Experts of a small language model: 5336 steps.
Below are experts of layer 8 (counted from 0) of a mixture-of-experts language model. Rows are named router (the router's row for the expert), down (a neuron's output weights, with its number) and show model dimensions 0-127. Each number is 128 + 24 x the weight over its row's rms, rounded and kept within 0 to 255. Numbers have three digits each.
After each expert's rows: "comes before" lists some tokens at least twice as common just after its tokens as in all text. This comes from a sample of Wikipedia text that the model never trained on. Tokens count by the router's weight.

# expert 25
router:101142072131156149140156134108113158114147118090130123117127144115084131145092102100127143092110121148131128131120117088159108109155140097119132156119147120137127126150142161092164116146126110127122149145107116104121128152123160138080131135129087137135156124127125120166169082141134153125121161126189140134112144079162099136161155105120107142147134144060172147112113148168152092139190
down3:132110140128109091102155119162157156038140078129142135127105160148161137147147099142179132163102119147119114111147092110129110128158108131073165123095113103111112112141119129129137164136122120124118161117109127116138109112114144092192117169108103100108155132095102125125160085122105144144147139121122126154096124099106126106124107125116113168140133170158137139136168137165111140096106
down4:129147119104130119101127134121091121162100120139147125129099149150172177125111148114102120107145141153128129164153142110124101147136193159160138140166148120136119186094153119120099087120159103152157106093115132101121145135141115130071131085130117133145092120141112168122166131096130132097109121129123132143134165087127107127172086108137114142120111097180112105151085171103108128101145
down5:095141154142118093099124155148082149096128154117155186140138134125122145189189140160146194139104129135092166105119139125150111120118097097153135109141150121164127115127099117151128152134111087172120070121107123081126100104108131138137122137111091131146132126095136134125111155128117115108167103130124158129185145138136155115101088169139103107147106130105115125117110144148138156119132
down6:112124135167129100110123153143096125089113123146093185127147206122143083097102141131109142108168118138158147109119122164129096099099139114118118121114086141157096129146156132141164120161091107131131136093133138117138146139128187154096162128147139153123126137103160117152121110118117117095155109154159114136143130155130142162128136083186108115176125126165128159109135117132138136108175
down7:117136124125100094100118143133071112101148125121168159129082126081182119115147110114149108130147116118128148087075144112125121154137121081110143112101148095149088073135142134140142144139149127114125149150112157131113140084133173127110125137142134081162086158097135111137161157073115135133123129107149133101105110109133120125169157163149119135119135150112132157091095114172131152159110
down8:141148092119151130124125117112112139127065134126153081115149142106128130093127163156195119120122083119101139098131121115088119088151138120109148139115119143111146146134144072155167077152140128113114111134127100135169136139143108129106137068120103126100118092141170141133163161129152140082139109090128107132140120089126147094117111144170124134107137174117128172119150162120113142144090
down9:155126112085116097110109130136101131129112082124107107106148149163143171133133119137132184102112184122137131152161111170130101131104131101133133162157133125144136117102136107138161127134145137149116132139139132130171185137097175138156144140110138136118168116114130133156103163153141093130134122156161126150145144183106082121142167145151116107127153143134085089082145114107069135136170
down10:146116081153115143126129146144145145120152147117179137108126113159140141138137136110119154128140111137073125120121100145192099111162150155117120151096187112138108143143128119138082115122155154119148133184112084117134119109089169099125090168150156146128112109156123157137123103113124142149152119133093105137133158104146159153086127145128154129129093080146086127097095118161167148116105
down11:099149127107143116143127077073155136128129137103113120077085152107141132163112088137098130115157079147109134099119093088095121110134140153126120135107173142111110106126087154139135154156156128100161137131101115152119131110083095147131137136120126122116126145121110155150155117114111123138132115147067127158133134125106115147130117130097093113151099125092095123134087120103136139051073
down12:101146088104149135093170109139104132146143147110159131133116139150164081080114099089144089137124124156150120141126155116095119146146120124140139182142104134129180136116136117097140095117103119133112139102078138121131156175145113103107143136134109156136113130109174156141143140078140128125109134140117152119112092086137143133152169078105152105153109101105186133105163107128172142123101
down13:103150139126093114133128172149138124118150115124117139185143157127124085109165106110085169107136153108102075122138138167068101130139113151114132125126095157097105161103165099115157105155109141083104117176123131100087154128109107121137124115114093146148122110116134134105096126110110130131128135101143115120103146164116123103140091127096156134115091108133093170123098108149181099105110
down14:113084152169118169081094174131131104151102138115139138134165127135086129120095118115117112107140152143136090118127158100128118139132103118123080146152104152116154123131135141144095165134128159083132152147120182147088105143101092149135144158131154137115130129151122160149120133086159132119076101125106128132146112158143143147049123110137103125161137157141125161111106083121145163115150
down15:148151146144126113185102109084145083135112149121113163132132155116149128123085118149085108135137111122121099126131093131112191151113154155155100176093114135160142148083122153126123125117117124106129176110107134094113170186109109163116116161134133104112129094120087119132168147121150129134145098110153151124137108134144096155094141124134133126104126176117153085101103133170113140148104
down16:120147121111116152075122174157119140113146132081130133093124157178129103114100095120139140135159108150139148099118101150107128142170141119067168134160139144131154131135102122103126106099095114126142147113149117115156171075162088148137118087143166111183156118110169165115184149143097124103159125142145139127141099148101132139154108136129141131112093162126128140114122118097098135119144
down17:144085143089118097179121119096158095129165145121119129122124146134126151107149139126141118117122151132100145111096143151112125151122089097115127116101094090172108152138121140088113132120131124125093131162135108136158120089132113153148127138077123101133143160119136114109105072197102161130165107119144130094109157093165149123088095137135114140116148123121151105094136109153093158068110
down18:101133148134113152148119116121152152122187113113101128162134148127125134179109138138172143144158182142128148139104159146106086142101085136107113116151077133133115136079134161069126145136123161106151130112160095154154102105131157137140124135136149155122154171156113121114138100136170101070135155151122140132107103129130143150154143110167143114075113126127148146124135158182121140141105
comes before: "-", "| ", "|", "=", "- ", "The"

# expert 54
router:089099126166170133143137151136137134152124153080089176097118127136131096117129123096127156104104155132095137070099120116156129140167130141147153155165125133090157086153120122104138152123126177172122088124114091131159124153149116139096109093135107108123096155128098088111088121167105151133127131146123148146094130148134152148113111117118091098150125181121111132135108130183118131121120
down0:117125156118106084154127148150113141098102146108134123121125130144128110134130113107217125086157143166129092115124128074131130077110136139135080084165155168086143139069087167145151132111134145097110118158142132157102077137104143165123150112115107166121127119105116146115129111113131131132113119126179116125092104128111141140096145127146132117150133147135127138134103167096159126120156
down1:152062083155127114136112140134155120149101150135118144134129196114131130138114127150119175153125164145121103101106165139155143105104159139137179161147132153121091128147129139117111137117120142086107097081139115126122085129110101102122153092143164106152125059113115120125115151114111103100118108127132141131143142120099135157170146144108126141114109153117135060100123105108163141163149
down2:091133070137153159122098137161124137101136134071123119131146153153118123156113163127132149049086148136146134186130132141151121105140157113134113148151155132136112092147125172137154160138143159150081133102117125163153161110161096134163103114134098094074132155123128121086107126117120139117116138113125101131133098127086123122133182167117130156085132110124120106144124118118121119154130
down3:140126120122149093146117150144123110127157139155152082106097132175111133115137156098142140093135197115103121139122112162139115103163143112143101175157172121150092111135138129118119126138160143113136115106121116102104104158137174174130132114112140093095124132123124128159119158134125145133161138115081150163115176174117136160156095156066141119153129123131141190118112140110116171123126
down4:136126142127076115131102093105121122178088130117162142106179093147132135161133117104094156113149166115117087147103130118182112134152168146091118127096124102104129117113148115123114070139120129122143107139106135112121128124145134128160091117164134139166092140102109122178153162169150120113117088112133089113108113148161088103080138123156108107142109130136128119154171158137152154120130
down5:130112107108095138117148109135091107130138079108141116110176102119141119157143140123107157104127095129133128172154109167147154133138127124114096152213134140118089132122130137110128090106086091114156123142118118105128117163096112169145101139141158128115116132156131112092149179113111084115138098093108166115132144081143099153101133119115168131141152151126108122152135181084127157123134
down6:093140135145130122094121100144147139104101118072142124130141144149142133145109138148137183104138129112134141101175126161122124104112138133136125093111126163126151119149137060153121123110101129143080090086098129072113141162089098086118088114150134101137124129143107115163157092168091138094146122149157144123139113129123113125095144166186164113088106125155168134126129141140123125127155
down7:116159167146091117195125110117093092082148150108141171168128105120104116155125093123118152167132154150121144128099139124081096118186136084126124114109139116124126144088137123160130102178120142121140152111173125119139126100094155151127113118119115141130105147133106105153109157098102162156099134103142117134123143137178152137156137150098161121106109106143109142113148125164131081160116
down8:114085118088119111078122131124153145174139136147117136121120120113152103121169163153198094108078157156125120131104111101170106152142081136128165120100137133133137097107116143129107091127113121120158118122140156128150084083159134136093189142117125146075125099155149125144177123114140146125109109121152130136139111106155138122152138146126105143128136165119107174175138131125148122095126
down9:109136150150108102126137118178112122116121150122090144138081109163139129117120129142215111116074067125107111120136131095173097083151112153132116149131126091107140179137168112124128153095147129150136120143141087127122141133136095178115095120108109146119115133113127134130134108140118131115122165137159101140102137154092141151096102105127165104136100134155141138170120148168130132090098
down10:136145116144151153184095111106126155124125166158139171187141117158114121148135134138134083117133114118126109114128161159129113138148144103103121117092151084132128115107131112160090156129137105095160075162130145108103138093113136120147134106102122108146124156138068126115122096127150133131093092150091105124159120159145142081166096156119096156108106123142178157103171121132140130150138
down11:139139138098176127149084108151156131103126134127175125105081117115149105138124104122159190120092130146168098186097120151112105117117165131092153111154077157163153144125159142120147157118141104105127113115116112128114113130116097112134112098127118148138140126144109162152130135064135124135103077095092128116080095125141117083160122146111140148115120107119158130095110101128158126108120
down12:116115126106170141121133139089135125166081099150127173125118101149129122121130155119110142159108128107112107144154121112090137099166065160160161177103147143081128120193096122107121149103105088154125102103127103151119161139089118079123105157090121117149129132099130140119123159126124112091112136116103156130134143118170116090149157101131133146098129184130108148122147147129116147115119
down13:109110137127129149125120142111144086118129131102131133124135092127128115167161125107153093141144170110167143107112136138136112113094110128121138102137118138117133090150134106105114086112125116121148094118132117072059112132121173106133127104144107112092140148154168150173159138134086164112147110184074124097116183133139144132139129094102117163148139151139161083099104131162170132106114
down14:108151111116160130090154145135101157151123128088106153144117104100091151105157162073121139128128117092155129122121081151118094149111150127152150143113161144104039171128135130103113148105097113113114144120161126118180143154138104136139156130107134141115091128118119128171133112106143165128127099139167130149120121101112169163127128110133145150145128126127115055134161114094137145148119
down15:124162140105136123118118113094161140192123130084167133115111094112102171155132176108151124143195144107139139106146142102136102127133123129136136153148124128169116166133104177096113184076127118194122133121139113151126097121122138154166116140124140128139139118110116151178115153099128130137103107098112178107146149117147125139128126125143171085121098129094126091151148118130114125109123
comes before: "==", "\n", " ==", " |", "ing", " of"

# expert 14
router:172168093145133083115099092118111155138110120174143125120079114125144117167135132152121135117159108092169123165147167117177132126127094170122093111109116121145129150149111137142087099131134141163145128147155143135135120107117164151118127138124089153119129130159116143140188119132112123127118137099132103143139152115155137145092090085075140126102094106108149110172098090128166108124097
down0:113122106138137134113123153112121105123135138112145129104096108181137118133120141172156135131099110147103122091150152108122084113147106106152115160121104151088122142153129132085143150140141115118086135151105189071106146136110160133147080129142100097172135126116118098115076117138126128154124161134162148119169147107111100137153133152122113168115119156128131062077142107140143182142119
down1:145105135113128092117144098145114173111135128166166119112112149089115126157102127111152136119136109128156146124167133163173085161125088156131108104068086121146105113135135101079096117166135159156097129118120130092129129130123097139105160134082137129136129147124093119137152118108116152147105171099124124122099079149140142147100123140082151127154157166123156137101118179123163116139159
down2:130162138157119102108099160098161104134130146114111197114097097107151125076125149100187110098111155102118126124110134139117161130095127104142133123139137126111105154104146140131120132156106127107150155107120104156101105096112126154101167159119149152157135133147134136118159111158131115129123085143105171151119145129149122116140094128100110160178142161142155154149164128086097158143063
down3:089148111115103165130097116067130103140146114165159103151142150159111141116081109094060079131152170125103139126120110149161144139126138169119139125119115148133132100126144166106106131141157125126138125152144117114138090115145126145111144135140109140135123159113147133126084163123138114115107125155108098160155068167091114164134097116134135109121132080096155125152135180124116124180134
down4:106142158097120090110111139201171096139107141099123130127117129125127162127144128136151097110097158171105129082145128156100121112080115119084143133119118122082150135124103132149134132099118157118129125130156147084143165119135157121122114160138109141148126173135103171101114122110100144072128144125073108140097119103142150127140105127106151153110130164124129094144113114146134060113088
down5:095175134102160160175108113159107127126153176148067171151121119136156155158121129132136166143172141106128093154080098132167132116123127105105139125121136088138132156158112115123123130106122112106109148121102156094152136091147136136138109148139151119142127115121108126152133159172110162109131126113136142094099127127132163162133138122141123102175154131083124113114154048143147109108130
down6:106131145098143132123109103141109075127132086147149160099124128123107070136144166145093160145153114146138105147116131108098144082137110103152119094112139145133128118129120129118110057133132144127144157156126163135077165125130131125119130092131103109112121119132161153109148159162136122141120145116123100143113103120157135126122097095092088156103101151143062137111118159175150095183153
down7:084105120067166136125109122129167141097113124130119122130161149094111155127122119111187133113116152103109125089120106172127100109130163103137146142109087148118114099115136131134125134138179118159118119090141117166115100138092130148113125130102126125141112122097141148121218126096132150147188160119133160176107111108127124118132117157116127116119138158119086115111126119099103179133106
down8:121162155123120081142146143090119141128106111134152109118129103130103177084113088148199095138125146078163152114109110121111106147114137159160116099104162114151165120128133121154114114151102103183088104135153146162120120128116089089140127126098105109124131125131133110181153111122107133122096145128140060127134148129122111148120122153158134123160135125142119114146142193152140094117135
down9:147141126102123134128130101131146172134145164109153106061157070145129145140124152118156102115129111132115097098163087083176166149113101102115137173135136124148166137126137155140097099117103121097117081157110151144112147141156113162127141133109070149098163146117153142124139125126128139147107141097146146133107081125130112146129105138143166121163132188097101137118126140130128122161093
down10:119126109121103163124089118108165111164143131131132131128114123114109134106186116068149190125120104130126087158176131128113140147117155135110134126135161153114151093121164139124109132110134101137103147136130123136123100152152107108143124131136146135167122115102119133142104126173173148123148140106124137126139143122128180095130049111134082130123101106129163138158177139163168121180092
down11:173088162171144150120149122132162169119123128117080129115134122132140167131091123109122115122128183101115138068158117154112153141127132122122109153149130125124137133131089102117100118107073153092142089121138078125122112131104168125137134124131139166124130102153138152143096149141122095144130115130120128164130144150147089146140158125077179112185107171097086113158106150143133121130109
down12:151072123104116162109112119118135127167119133148150105160159103121148115162111131130100136138140098131104121140166092142121118114147103167150084109171169139125150164148086125089137128111082149115166121123122106131120161168120158133111098121121127120105132113110169127115107148116120163131094120142110140124139148124119086183147164108171137116110148094146112145106175195123146142124166
down13:091142131105175135065154113105090170119162139133116115082171118101134151124098132146224128143159135157139120174106119117123104109115116104104124143127107120095121143126122127129118126133139116149126100177155093113139077141121146135073142164146105099089129129109118154109135142108103099149152148117151153133130144116143109107132129116128106108122140117166125123128099180124121116172141
down14:103164127160115122137125138058104130139119123125123114133119155125111110137143138124112121121173124090139115170171132152084111099117110141121119092139073069104132139171104129132119166127138088127111106154136140117150119080125145131135114091090128144108125072109141093114116140084133083127156102139171106099120128105092143168120123128085155117170087112093126136118160126130130126120157
down15:142125116138128127044129128126125113108124129075109118136141152115128063144166111097121147139098152145140159122143139099127133105114123154145121134164164126103196105125104119118119129101148120129152142116140137121134136083120110159095145106140125138136089088176143129141115129108113111125138139103120130141149116106100139057094135121165140108121140095163113112088113175121132183171142
comes before: "\n", "\n\n", "}", "; ", " —", " USA"

# expert 55
router:111126116186136164137140123132101138097126148122134150092120123112156115135142132110140126181125134180146106104144113134108119175128112139144138121092156096135113127105119090140115187153143123154082106169150102177151076103108108100134132109115136073130085103135145129148100150111156115180119118099125125076116155119142143119130154126139143133129108146095109154133162102111162158094148
down0:100129120161113127139126153108112168149136093106122151075124137085120136114128104170182109134088152153144104150131133181119123129147112113113107088140148130110123118106144127118131106137150117113107104156104118136135084116147088091172151134137147130089143121091133151127129135135121133073126151129149136131080141167126146109079193138136108141152117089134143163108127116129144075125184
down1:114125090149172092111120117143179083099092124158113137141159161135160071131121126090127140117113148120063177131122107179123133102113117144138105096159095119118146125132126130087127109095117150131111080141093110155115147124175079127136133128122100104161172148111124174152137112124162133096132124114146098149133137121130143120128109152168108096144144111139118128162115135149103144120162
down2:120078141108126178110124122146082127090091098121106141137108145139152111100124134139163176141112135100137136113167143151127158147107113138127154125163147130104098141137143114141096125097118101101158095111130114147093092090109162059142150101141095116102142119124141110118105131136131148143119089131167080123111168145153155103114132092160104139120141174107135099097151145167134125121085
down3:061160138144075104146113111136082137125131090141096144146109153166147102105124146129143131139123125139148141112109136190176179096107162170141104144149121114124130113142105136140144119110150125161088149071131156127154128152119137139122120127154181139155146146153115117157154147142135153095126080119122153120150124127113092121139097128076107138088141104145150104141101118142148104128097
down4:105101075129139153150145128115116112148188138152144110168155142142108168121133179098080096152099151138121093139137124141166103123138150102118137120151101146136125123145089098097145140175147146146165159167119171110120142141139101131159146091154107156162126141125094119117121119133142128110137104109124142132062134148111104144154151123119135129166156144159151097120077174142148118136131
down5:153081114114168135080165111148172118149097154072093133132110086167145145188108122102158128134092109128112136171129112134106109167110161108130137117112115145155163101138132140122132121184109123093109120143139167124114117128115133154149131108153148119093131149128119137196131110134119130103143085103120119142109140123134171158144176111120144112153092130135114161101120131156102117099134
down6:105179102134125122103164159098121124127150118136165124111136098117110124086111129177124126076129120147104139162121149145132134136131092107119155153137090128130102139161135153094073110153136102167151110138077178157132126100138127164124144116120132163128106108091091138128159091139159169120128118144149127109163126138187114119135118102123168083126137141115142152156142127110089141155172
down7:130132140093153131163136126149153122135140130133118122107141160153109112116081125145142072121091113086139160112134146115147109113119146113123117140160130102124142088148162098115036141094103148125131105128114186144157132107118124098109124128140084115110136117115121134115121143101159186141115135119147135186148143186146169127147159162154104158092153144144126111114108141140112157143149
down8:121119140152134117118108155108118118150159117139102117158120106118134132103156146147224138084118110176098069121097110125171111082131098138095114097134118141123127112116141118119143130101092116120106130146156147120127110138123103121136149134158116158130098127107090108122099110089145111114148116159077156158126118108091172129168133130150115102121144119112132092146120157159132093067122
down9:133159113108132119111124128107125151124111135132120136098153154122102112113139118120069124079104133161155109122129148185122101099127138159115146164106109131128124168122119106113133098165123122130147095099064137116130148128134096093132113193097144133184123134155127115129117107121154117167152116094110137135129162129105088161150112152187135135133124140166095118142109139120064099129171
down10:187076111160110143141157093114100150124143139085100120112129129104130125168096097146139121141172107136102103115122115112124119107167151137131093165149156147103132159164126137159106068147143141132140133121131164089101140109156139121115155155133142136126145097128145081116147097136108127146085140132156149132133099126120118132130148083095093124098123153159180158093133162111152108168116
down11:115118122139106127158111121168152110111125172135129145152151145144146157173126162136192109148155116129104134080124123083094092128100112194129189112145142097130127147134133137125130126122103127138104170138168149137128137125139126132136112143175077155110149112089143153125131145096156152134152140106148123103116118120154165135152149104179129128101113131129136154103114186088139140169118
down12:169152103126107133106136147144105108127142133154109115097121120131150132133137154131126135106117117120147154133126106180156129111147151107114111062137128124128139155148164112116180108099118084098136162153112165159135102110140148125143149096149100101160151177142117075106073132122156131104113077123126128112131165068145116144079159100119111097164101121146152118121095121116125150158149
down13:140154145109102139144116142113138126115133126138121125180157097175119152112103118130167148133147162099167135101171130119112076086142094130143164116102126127125127146069091127123080136101109117161125112159129080142102123105095088190120108137125172145096099105129128130160156102129120155166122130162114115085117126128120106121148149118120174129161086109114095121147146123123155116129140
down14:082144150123153141127144130126129137107180167143111110101112112115119117150082122142158145076121135130158139135099107119162095157102134137103157147154133133113143116119080115177130088164136150156104146106146077101122123112142103150099165151161127126169144137100159147103119105159131184139123100123148106122085126161106088151125087121152109132152135139128141139135085160146127083147107
down15:103106102097140192133090153151135121092159190120134154146117124099109113137162128115143070172142103097103141152102092071072107151120105124157160152097159156136116135108122100124145140119100119114156157136123138111092131117109126141133108129122107107105170158108133147156111158111136136104073121106127130134132151141123133122122198138122109113102092148131139136105102108122124138146117
comes before: ".", " of", " to", " and", "ing", "ed"

# expert 5
router:110113108156160090118119137132110136149110111141132118154081119165092128166103132161093120128095135115126166146122169097176181113122152113165146125149095150127110097133125085163147107088109121101094126126154114144143116140119159166121109125153120155104147123099093143116087162111082108132140111125144106156105100145113125150139112167099137179178092147139124134146112103142144099130093
down3:162127140112146171149106159128072120119146116115099151154080103142151125122122144117153120141117137140161095116150158115123108100132101118151166147108117159150105124117148088175128140136138086141132155117130115163064129117139130106125115129159125122115125150140155123084142140166131132142151120111066122091113122166107146134174115149138125151104113198143087097102125135153105080095132
down4:118154143099162148126159084135127099148104139109156137128146119096129142137075132135132164148129157115136138172091116129143097068162135104131139149127125141126075122148128094110134120134143136098099097141097143159127148139102096166113125129116124112122084105136116112132091084140092136182110136125141128177109130146146133119144101139160180128142171113120137107081152086164128181127142
down5:077083107139141132145089143110113103121133149137142144158144122136142063127125117146108092134140130147096106128168096123189163145168143086143126130135116126121154112122138131127151119103180110081173101147136119132134132102138078134160155088118113112156122109132092109155112106122114158163150093154111161153164158115091127115098115115101108115132106146149101156156120133154149114168142
down6:153107129125106147116113132125129076147139141085109141155107126144086144136125147138147165101114108103136128113153066162151133159090151132137143112154158130123113091132122146107128160125153150134116120151119104137126069161126113115134110141113113075074184134120172116108119120112157106141133112086116190116135184165112121140114103118131128142096122120109155109109075105145159160128114
down7:078145135097121114141150173131116110108134124127118183163088134151159112135111097161155113110127143160145151121089128185129105141080118146128116149155128123104163106094164123159102134091163134071171124143109136133126157135145131109107118157178108138127147121125159115163116152123115130092133115107122121138142131131107113133105102129101186148096105132169132150154095088146129085148122
down8:091108172152157136090135144152142151124167121144126129153118103123141120085066153109186087132131150075111093158176131159111125145158104124099130112113123133108122128150113126048161157156108109123120124096141152149116136101143136130083134127149145129131117090101142101143088113150113115105163142131103132119097130146152102146121127126156122137098115118097165096150138121081143132113128
down9:114150144134098167107146117181118098142129120145110141148123134147098121158091161102153104062131143139090164088130118107130162090122128116108107101142125116176120132145132159159151074123115139095093111096107161166147089114106141142133104162110107132147133116086102121108121130097105171142134123119146124173114161126084125110142124189123111127107122170112113146120130102134101118095133
down10:143156105146149114128130173085135108134106122118131118151119163116132129142155156154156090116189145131124102165100169123151129117107123076149145136137150156111093130168121158167112144121102135097164166143153089137130159148145104157142155165104104131137120125095155131101161127125135180104126137146104080110120147128115148174142131112066155116154167092128136111089130128140122144109150
down11:118122147118140139129095122149129100140137153122073155116115145127168105149166150165058130136149090116124123120145171105106107120137124116113106183121117101134121147099119121135086131117128148157109149122155152137155134153138110125102107148128163108117102143126154118066109183139134116109125134133121133077152192145148069091157117083135143144096134137163133102118108151101158130128137
down12:114138118170124103139103099150165141131118131129116174128117135149174107083154179129178142119137115122130144117107163115150130133092133100166159111142103118120123128163134112054139120117117115118149109105161111073135137131075129150106130127121117109118121146096133134168130158085117141126105125124133158108168122096188126108167141158114107147122108109115191158141128144148105097141144
down13:147125128123127099107140080160122134154119164131106112122124130167111132149087217131140176148115171136177099111148154136160103106152115124161132145146115131111149136120106120112126120165077153115126155119128166108098151141150092122116121138138105122134084151123129120125118183129100147170152121145159127149103103101123173065124119108132096160099124125139124134151108122131104140166128
down14:158099144103111157099131091111119130147104106135162158132131139144119134110115085143179091137097069124159137121133116128150120121099102144126124142118138156110125161127142131124119139137123111128114123071129172114105117151100077113139137130117134118149176156091102110108121165080157146093176101140158122194115140140134152147116137103139112103193154121149112105131147125093128106171119
down15:125114104114103133144089145117141136110079117159121130136131111134133101110142104118115127129079133140135177137129112132117158169176114097115115172139140128134180132142087149166142083110161112121161139120121105132151112147158150090131153135129140145146121166096091158151112125101114131138144125120147109107106124077149058106112125149139129143139146156121125119120123092137202162074155
down16:138127134145119113133132094126160098124116143151149145140121132107131099157096151079151132118102132124121099105131148132109152122074104159114131150159114172125102137142137143136145111154134143105083140101145117114130151115163128114132107161156146156127165121150157114113089186123104162133118116144137115142173141156121091115164133108168114049063124138114079157118120141114171153154151
down17:149128089095184108160133155102129181165085126148141126138145155123108167179125121118124083102136104115150122128124123126109123129145130119124154108141151130132120160168120150110106121128118133097143152131079116146142095138155140127123141145122138148087122121169131156109161159106154152112098092071174141116129133049093126152116147116081146138126094168132106134127129150128113139150157
down18:114150141144159077154129124086104082071127122125132090082127127077135132093136076113120117134130132147152081164112091115163082127121132128168111096149121118132161132107117119138165151121176133159123117145093167134103128074137124130101159156128130129145146155103118102115122113135116123116159136135111147173140102133099081108092184095139126129131144151120133133144103135117104127149123
comes before: "0", "1", "2", "3", "4", "6"

# expert 2
router:121139170150164165131145104108107144123103120157088102091140145122152104128086115119133119185095106147150123112107124161115119126150103127120126138082170153114083134139120101100090131141170099128083110175112089136129101096136107111160162134128142094139109110172138115146126164147116097158147164152159161099105140111113153097113131159135126141114154137089107164126134152108106144157142
down0:134155099116130128126116078077126153111104143140118110100108143135124117164137127167113148122120134066143113138124139174136110118121070094107117131110119103129145162126144119157128111103074119149129149145148114135148139164146115131142135117121086122102159137145106105168115071087144137126131171110113105134118126122142145103111101113080084092155137074105141162092108176125090135117107
down1:128106105100132119075158098094081119146085092139118110103123161147134154107116116124221149095142132134135142165091144102125071088157109106101132103107140121135133133120144164133127113132115144145114136124104123110085146150101114140135178141180117104118099127109144141127151132155137091121109133149144127146112095108103144162093118146132163105127134105159154130128132092147146122079134
down2:155120126178119125124138129113128146150139136130121143124094103124118158090117158085150138162132084129067112160127129145139108156092166148081123135085113158088086125160104133098127118130137097138142137158122123121166085086173159168108122116146118121136092116146114085172127171091144114151105166075162094123162131125126107120125123130111130145122117121117157147153123156120130137093118
down3:065092166146117097138142145082137089153116136109105086121090160153144157144168108139096177114123142134189117150143175134123071145136103124134124153164101103163127123120107119140124138125158160154101120117110181140139188109145142108124124120108138125129117090106102124176138139145161128128107108116113114126107145106134138114133096133143130176141124115124098106170107117128125152126099
down4:129121085115162106185116155155117094157124142100143165130121125139081115154137151140136113137182140143113124100118149103117112137143135130214162142136105127140149091143145109110128141152135129157102109113168189104147133129101129142130151145116183131123152157151099116086109069147134128122137116122102103139102121113175110165112107134106163127121109143129136138142111082114134164104130
down5:146099144130109096106097126136107124129080094082157120151137115143116131165128149141129115157105111106131162162094133149166171123100147118091096178135113122129104116106120084125122102146139141118151101110158149110129155131102144153147122108140117141155094139146110132119108077124127132150138188107133156146144090146183154111104101136160140100080145090137128112111168110188115113114143
down6:179155151163139132118108155124113086103138086150165127140093098092124148138118148094138149127108153121171113115139113130108160119127141149091138147098191146118118132163110097110145151108116133142108101124134084141116134102157114170153159142105125133107092106118150080151109161162099156134137086131152091120125168123103141076124122129114149092107150173161129098142141101120141102122138
down7:076076113163136139086122141129074082124135163113140089072105134118124092081163156106163123143150130149104144129134092130164131097134112133131172057162114123127122138141159106116130069177157071133132116151116122124155119139139149136133104134107106095093104122128143115144124151162143123141181147127157147128107132112152133113123127125124113123129141120094136127134146117131113144115157
down8:130096148113138176103110110143119143112132137156105110153156119083132133160098145097088104135140129127081150123129117141102160110102142123132079152178132139140139141141101136101154105129088109101169126109125072133139137144091116145124151134145161176113091109125095110095148130189138112169149090092145124136156140148180100148119108126121130150115135077103120127116127153169109143151136
down9:130186139114147129145125132125133142111111163097185154184115097133131123155113116144151115154148125123138086109159094122150092107089095109182156188163141121109136134099127131112122173138110143116144130114127128133130110127109089100122131142111118120116127113161114189154173119117101109146152127101127128064132111129122143132150127082145117120143110147130089146107135147164130133099070
down10:099154139149146168140171095136131119115124126146121081146148120138112163088144152129173140106159158147139132147128137119128133095126145068147087095105115153130086098113156156153150186104118136123140172132151177119141111073137137143145128114172104126110092155122081111101084105130094114128147091094131159157123118124131136136134093158122102150138154100134143129118131110133136117090106
down11:140148143154152089081149127148129107143156172124154088128156144154154155097118122134088177137096120162108099154168115150114117139134118160148098136124169144131144162128120113162107074135111119136154116167128102154153131102129144114111123105061146123152131127150128150104155118112131133143147147099095134164139095107161147108118107109107094113170148096127106117155124096126118099131066
down12:075163136113123144154123135140113171141109175113112092125110150106152136141133135135131139114121132119114160159126106144102151096148073122166123148094074138123099123126116162143106132114152105141138091089144139138115111124141121084146133118149107122115144160143118137156094065145154138131133141104141103184141078112136059139088115133147143127122123150104101093157155105165143173131135
down13:146094167127125121156126102119096164068082127142135161131161106149101083105134095104146104126142083154192125118093141100135171137112115124156141149143126134132119119118128127111124125093110166110197123124146115141141138155135108140117117058128133144138124135125097137086173115127158123148102083104110127144122125133158142099097109155106143098174104137125134112102129112142127125095101
down14:106063147145095072182179168153154100103121118133129107102133147140151129130136133113115171117111116133124176045125147123178139121121133097122134135141093128068144135147132114115127141127105131116139138077097136116127118117120148150115133111130145120159093151120112111112120170164139127142116122114120140120141080092074105133128098125126134141125142098146137092111147168114100128136104
down15:122152179101129134171141151141122125100129159113110133161114126118152097160122127115134109106109166119104116112123153105118129119147130149133090140140121134125089157100152124168098119124098112160127142110151142119124131117149138151159139132123106090090128135126163124087098091028162160074103131096112132104119147162074125118149136125138139173128157142121154113090122098125146145173118
comes before: " the", " a", " to", " his", "ing", " that"